{
  "init_std_router": 0.00736,
  "norm_eps": 1e-06,
  "warmup_steps": 200,
  "train_tokens": 483200000
}
Below are experts of layer 9 (counted from 0) of a mixture-of-experts language model. Rows are named router (the router's row for the expert), down (a neuron's output weights, with its number) and show model dimensions 224-335. Each number is 200 + 40 x the weight over its row's rms, rounded and kept within 0 to 999.
After each expert's rows: "comes before" lists some tokens at least twice as common just after its tokens as in all text. This comes from a sample of Wikipedia text that the model never trained on. Tokens count by the router's weight.

# expert 21
router,186,146,242,250,241,124,236,121,230,151,190,208,146,126,200,224,184,175,180,214,179,231,150,175,187,229,188,302,213,193,138,138,212,68,155,265,183,179,210,250,285,139,155,213,256,160,172,168,232,173,226,176,184,167,184,234,209,127,209,187,202,229,203,189,242,220,195,211,258,268,258,217,223,206,149,198,241,216,162,210,273,155,232,242,187,235,223,257,176,190,247,197,178,222,177,208,182,232,110,243,221,168,158,226,191,149,211,193,196,217,211,206
down0,168,192,160,130,204,220,212,266,112,223,208,152,200,172,167,265,200,250,194,185,254,186,167,230,158,236,180,141,137,232,249,222,130,161,178,149,194,145,159,170,182,202,242,176,253,168,134,253,246,243,164,236,227,245,188,190,240,174,151,264,239,242,211,196,163,239,132,189,168,175,186,135,201,149,233,224,164,214,173,225,237,207,210,242,241,245,158,227,186,178,207,198,160,203,134,214,239,201,233,206,214,142,181,123,194,208,196,218,301,221,213,226
down1,164,169,137,247,250,232,169,235,217,183,124,129,205,172,181,241,201,196,189,196,250,141,203,225,188,177,213,229,188,226,140,191,206,183,146,164,221,201,193,142,208,290,307,223,211,277,178,90,252,205,246,149,131,163,265,83,231,238,200,185,200,141,232,226,226,264,246,260,178,157,192,261,190,157,240,228,236,169,217,230,156,204,194,238,205,250,172,137,196,251,207,217,216,191,142,177,212,177,174,165,163,144,215,182,206,169,180,216,146,231,200,174
down2,196,190,189,171,208,266,234,118,213,260,211,203,156,212,182,173,182,158,162,123,162,211,235,249,176,204,117,187,326,199,292,185,209,191,192,119,144,306,202,211,180,208,170,175,142,204,191,186,182,168,185,173,263,240,120,238,160,175,197,252,212,252,208,218,173,189,193,270,240,186,182,133,168,211,218,210,171,200,211,207,189,175,216,234,241,172,198,239,231,144,227,153,244,276,251,215,196,172,251,205,190,236,220,297,254,189,200,144,172,202,227,162
down3,289,201,212,219,213,250,231,150,313,186,217,218,187,214,235,172,255,202,201,287,124,162,223,237,283,196,163,229,210,236,238,175,260,144,114,248,205,165,191,238,206,284,191,210,210,165,228,269,263,175,218,228,187,233,183,231,256,197,175,196,154,167,188,171,215,153,215,213,220,274,146,179,236,153,206,147,156,205,200,249,172,180,182,231,164,109,139,188,119,180,215,199,197,197,253,173,200,163,192,246,183,195,179,213,219,259,179,190,201,229,276,202
comes before: "s", " of", ".", ",", " in", " and"

# expert 5
router,200,193,195,195,174,137,245,181,194,194,184,185,179,139,200,206,240,201,181,206,232,163,189,116,166,222,166,188,225,215,136,206,171,126,190,246,161,118,217,235,238,220,177,185,215,248,192,194,222,219,165,192,205,244,225,172,208,174,263,193,184,205,167,197,225,231,207,201,265,244,166,211,248,168,109,285,221,219,226,188,212,173,236,231,218,167,215,208,144,227,212,202,225,233,106,271,192,238,204,194,204,163,178,228,193,181,186,194,150,231,245,209
down0,207,223,241,174,147,238,126,176,239,149,253,145,197,243,102,157,174,204,187,212,178,219,232,228,195,194,160,296,248,269,211,243,190,272,173,210,199,215,254,272,160,176,177,260,206,158,158,278,163,213,208,233,180,233,179,211,185,183,232,221,129,204,182,188,227,175,132,207,172,246,146,242,231,183,133,228,180,187,180,210,192,229,175,206,294,150,300,103,162,234,229,273,202,170,226,235,309,178,241,142,260,187,154,192,182,226,214,193,121,149,199,220
down1,178,195,211,147,266,215,138,222,176,264,209,177,153,264,224,263,300,284,256,217,202,247,173,191,206,267,159,237,320,242,191,216,245,179,190,265,180,185,185,172,177,178,228,169,248,208,242,264,256,290,264,193,216,220,172,214,179,134,157,234,134,222,160,141,164,178,244,202,218,214,167,169,171,120,121,209,189,190,210,220,142,218,175,214,175,196,148,193,206,189,203,214,177,235,175,177,225,221,178,143,193,246,158,234,127,166,235,175,187,155,193,186
down2,239,187,216,258,160,217,183,219,195,181,246,212,206,162,152,173,232,207,129,162,292,175,192,160,161,132,140,215,189,192,207,172,168,257,152,136,154,218,206,197,236,175,245,162,195,218,173,213,219,211,243,209,195,187,174,257,174,186,179,244,162,183,230,198,204,168,137,166,127,116,263,243,250,184,217,132,189,160,195,265,221,187,198,181,154,246,172,151,210,200,176,174,193,220,212,236,241,209,260,137,166,249,227,116,240,216,201,194,209,215,224,233
down3,218,227,227,235,182,198,177,225,202,191,209,148,161,205,197,183,159,217,255,154,162,181,185,217,222,241,198,218,140,155,148,212,197,280,199,178,193,183,187,290,204,187,185,215,179,151,208,197,244,171,259,215,236,227,191,185,199,263,184,160,202,193,206,217,235,210,171,169,232,202,139,233,93,242,180,193,196,201,150,220,216,183,185,162,148,219,192,209,135,194,163,212,283,235,187,137,164,184,217,206,189,148,183,158,170,168,224,224,248,218,221,210
comes before: " to", ".", " and", " in", "'", " as"

# expert 4
router,173,139,114,212,201,124,247,153,222,258,172,248,170,147,256,198,191,198,236,150,218,184,288,180,217,240,187,204,269,234,160,166,196,196,148,216,160,224,211,270,230,221,151,184,258,257,261,177,221,182,279,124,185,257,255,195,228,180,223,154,261,252,123,160,187,230,169,247,228,189,233,197,195,190,176,245,258,217,145,186,135,144,205,256,223,201,191,268,193,184,221,187,129,224,126,240,194,190,175,237,220,127,184,190,171,234,154,244,182,244,239,92
down0,187,199,220,155,151,162,214,189,255,247,186,129,272,170,199,244,198,249,193,250,194,207,239,204,161,193,135,217,138,176,257,245,188,267,223,211,188,213,240,225,284,161,189,202,173,253,191,174,180,200,195,136,218,190,208,265,162,300,192,249,208,168,240,273,245,209,168,180,122,124,171,266,178,173,257,195,159,265,158,193,157,159,182,223,114,243,152,191,140,175,168,169,223,181,206,178,229,178,178,209,251,220,169,207,207,234,128,240,195,274,198,224
down1,197,156,227,196,197,200,225,225,156,206,220,209,230,219,205,167,193,336,226,220,120,338,218,174,181,182,144,245,206,227,142,162,184,214,235,216,215,208,133,178,228,180,138,139,243,176,284,134,210,250,190,217,202,239,157,194,162,155,221,209,242,228,171,204,196,153,213,233,210,211,202,168,212,212,181,149,222,120,254,151,204,207,141,107,225,163,222,176,197,251,202,193,188,224,179,145,189,273,204,129,241,242,120,203,228,190,160,281,184,228,178,208
down2,162,166,210,188,260,253,216,182,167,260,147,235,180,262,202,258,185,183,132,194,244,136,81,214,284,152,133,185,215,127,189,217,242,170,225,232,213,199,165,175,187,160,170,154,164,199,204,246,179,196,149,258,211,209,241,169,178,251,165,193,150,236,231,198,222,307,175,278,221,244,236,117,191,191,204,156,193,209,225,197,253,127,199,149,128,209,208,210,202,157,192,270,198,191,194,203,216,245,169,66,237,204,245,230,234,198,182,272,202,231,127,208
down3,124,244,234,226,207,252,124,207,219,152,173,229,226,154,253,236,178,190,210,238,201,196,207,239,74,206,176,232,162,182,184,219,190,238,211,255,266,193,121,207,205,229,137,175,159,164,191,267,198,203,192,197,256,167,225,169,192,210,242,251,111,137,170,214,170,244,209,201,202,206,218,196,193,219,227,212,171,233,214,146,346,214,270,139,146,169,254,286,214,205,187,239,182,176,282,212,149,188,170,198,195,199,156,186,224,183,215,248,139,220,217,195
comes before: ",", " |", " (", " –", ";", " ="

# expert 24
router,168,194,207,193,206,163,232,171,208,207,209,207,140,111,192,269,152,147,144,112,202,246,171,159,203,262,209,235,211,163,178,188,163,130,160,232,144,174,231,227,168,166,148,199,201,201,204,261,245,182,168,176,170,183,253,194,183,151,207,170,113,264,152,230,185,250,186,136,225,188,207,126,253,207,155,147,170,251,188,159,238,141,235,217,196,206,213,188,180,141,270,191,161,217,221,133,164,218,131,256,186,212,229,142,175,179,191,168,238,228,269,181
down0,242,203,146,216,176,130,127,188,176,166,193,240,163,130,199,192,275,178,208,178,191,262,213,154,238,171,166,198,191,206,237,183,139,227,236,199,204,202,159,170,232,206,204,172,148,205,199,174,189,124,143,173,182,234,199,176,179,269,235,245,160,211,118,175,223,133,239,154,265,164,160,172,181,181,173,172,173,230,155,211,217,206,266,253,181,200,308,208,175,194,227,112,201,249,248,167,254,206,165,202,210,214,137,207,221,159,199,155,125,217,220,191
down1,209,196,179,229,210,174,206,193,237,222,179,238,153,224,223,214,204,245,205,216,223,199,255,220,149,188,322,231,187,168,171,290,207,186,290,264,202,191,237,240,179,144,223,211,221,256,187,159,233,241,261,192,130,223,162,274,189,177,256,210,191,208,187,221,208,215,206,244,156,202,164,84,205,212,213,275,216,202,236,274,178,129,207,204,240,197,186,134,290,214,193,151,127,222,251,180,222,174,207,147,197,150,232,161,211,171,164,148,230,202,237,183
down2,154,221,145,174,197,216,169,195,238,136,185,214,222,273,215,135,186,200,263,274,238,190,233,187,231,230,220,150,272,178,318,208,227,166,209,152,241,181,274,246,229,197,191,177,200,205,218,187,290,162,212,180,209,202,135,176,223,271,252,193,150,213,142,145,167,195,152,262,183,145,256,166,206,153,199,186,197,261,188,175,161,227,211,135,173,211,188,313,214,165,203,194,165,157,162,272,110,145,210,236,223,194,172,188,207,130,160,104,241,143,195,199
down3,260,216,182,231,240,173,196,217,243,207,204,229,183,134,260,190,184,183,209,105,190,285,258,217,200,187,140,223,219,232,229,170,216,255,227,193,213,258,181,204,181,164,249,209,248,169,160,180,204,229,153,180,175,157,167,223,217,172,152,188,215,211,180,212,161,222,150,226,178,201,167,233,181,198,180,208,147,214,197,151,169,252,171,107,205,40,249,197,222,140,182,136,171,191,287,203,156,191,219,147,155,187,202,232,183,156,224,214,179,235,148,150
comes before: ":", " of", " for", " Candidate", "ed", " Party"

# expert 2
router,226,187,205,218,198,169,230,197,208,184,190,203,135,128,143,222,203,122,171,132,205,180,170,179,109,234,201,259,191,171,79,144,166,94,115,273,186,178,209,248,240,136,196,254,234,224,201,215,226,189,205,209,95,222,280,219,179,122,246,198,179,237,177,201,176,207,199,197,175,227,233,148,228,181,156,243,232,221,168,206,169,187,250,264,182,206,194,197,189,173,249,230,165,213,203,151,180,257,129,226,180,171,145,191,173,191,177,167,257,224,250,179
down0,194,240,180,176,277,124,159,151,156,249,206,204,229,130,158,125,195,126,111,180,185,190,202,221,219,199,181,185,181,229,255,251,145,214,234,196,253,254,217,254,262,205,230,274,201,165,201,261,189,235,206,206,222,183,288,202,257,137,177,130,167,266,139,202,191,160,181,250,182,250,140,181,182,254,203,233,182,218,155,226,199,195,156,212,167,172,257,222,190,230,234,180,186,175,238,161,171,254,224,186,171,197,200,202,253,185,135,220,204,224,183,154
down1,223,249,171,211,219,178,222,248,156,193,196,218,197,204,191,163,236,161,174,237,162,206,197,153,226,263,133,170,222,200,204,161,173,133,194,173,203,104,170,195,235,181,271,268,192,174,195,165,245,178,199,126,248,252,261,205,234,188,208,260,213,190,251,260,187,158,229,229,213,167,236,176,167,204,205,173,231,179,230,174,229,184,264,152,193,187,146,191,223,194,247,221,168,198,187,248,211,204,169,258,230,186,187,165,197,230,280,225,205,198,156,241
down2,177,217,283,180,137,221,202,279,193,201,186,218,165,207,183,146,183,268,229,205,205,227,212,164,194,204,224,196,198,206,226,170,230,250,207,198,146,232,164,230,114,182,172,200,168,277,239,164,226,115,132,232,267,173,198,160,199,181,153,248,131,222,143,229,229,213,156,167,274,260,239,140,253,298,209,216,219,149,163,247,209,233,255,158,240,234,213,196,239,164,214,184,151,250,214,302,219,181,194,238,164,249,188,173,193,187,206,219,123,199,120,194
down3,238,165,236,135,142,277,204,247,261,202,129,141,108,215,174,214,205,118,202,273,226,124,285,191,248,251,183,151,177,210,134,242,237,160,232,194,217,138,108,240,185,172,215,189,233,163,131,205,217,195,185,176,238,290,205,177,221,252,125,167,233,197,242,182,156,155,155,217,161,240,186,226,209,228,252,195,212,166,220,219,163,174,254,170,209,174,163,228,166,201,134,187,228,227,151,243,178,234,193,163,242,192,292,219,202,170,193,266,243,197,165,197
comes before: " of", ",", ".", " in", " and", " for"

# expert 12
router,222,183,222,168,191,158,236,174,143,210,156,203,210,129,214,235,150,149,135,152,251,150,173,200,149,218,147,228,223,263,137,222,221,99,207,262,187,143,225,206,212,211,151,211,200,262,213,223,258,186,231,136,134,244,197,194,284,185,158,205,181,196,210,197,156,329,213,244,238,193,158,202,169,185,195,215,233,230,178,185,172,156,199,224,181,180,222,191,134,182,235,261,165,187,165,248,188,248,177,251,168,114,116,266,170,173,170,247,158,235,299,142
down0,237,216,186,213,156,172,169,211,229,281,268,285,188,235,200,175,156,217,151,205,182,134,281,203,143,110,214,221,262,189,274,228,147,210,136,208,228,254,168,202,217,208,203,183,202,152,122,145,183,193,182,263,262,231,240,173,207,249,183,193,203,284,176,172,191,152,180,205,190,152,194,190,236,256,187,140,246,314,189,169,167,219,221,175,218,178,170,263,173,240,171,149,216,269,142,205,238,179,267,202,213,149,173,161,198,166,168,202,224,216,163,264
down1,247,225,217,161,205,158,191,261,195,221,240,219,282,242,181,138,182,204,250,195,314,235,213,204,229,167,231,171,182,165,240,253,165,234,154,191,207,234,231,166,188,210,203,258,178,105,158,165,165,153,187,263,203,192,171,187,229,133,234,212,114,185,142,213,213,204,160,188,206,193,222,184,148,268,196,222,253,184,160,234,192,278,211,160,194,254,231,162,193,211,183,120,196,187,257,205,215,140,129,189,267,254,166,214,160,174,200,163,232,215,152,146
down2,243,187,180,177,202,214,197,168,154,233,187,188,233,201,252,192,185,170,235,268,164,228,188,157,228,156,195,155,182,174,135,130,219,231,174,222,193,203,157,267,203,230,230,137,152,181,214,202,154,167,124,221,187,227,209,216,193,221,225,200,216,196,225,235,120,196,225,220,193,231,166,188,165,272,175,256,130,196,210,222,231,203,246,189,194,241,240,214,203,257,146,112,237,214,201,233,214,163,232,154,178,257,162,235,160,221,221,164,163,204,212,194
down3,151,214,213,175,160,176,204,167,212,182,195,203,190,208,279,225,204,212,154,263,209,179,216,223,279,295,276,282,193,224,211,263,233,146,209,265,164,277,178,181,208,233,162,230,153,232,167,218,233,201,195,218,176,227,238,214,211,185,174,195,208,258,241,156,226,225,198,234,250,250,169,169,169,234,148,145,217,238,185,230,213,219,280,241,163,178,191,212,147,184,254,254,224,167,242,234,187,153,240,184,207,181,138,208,159,171,189,226,121,203,96,191
comes before: " was", " is", ",", " were", " are", " had"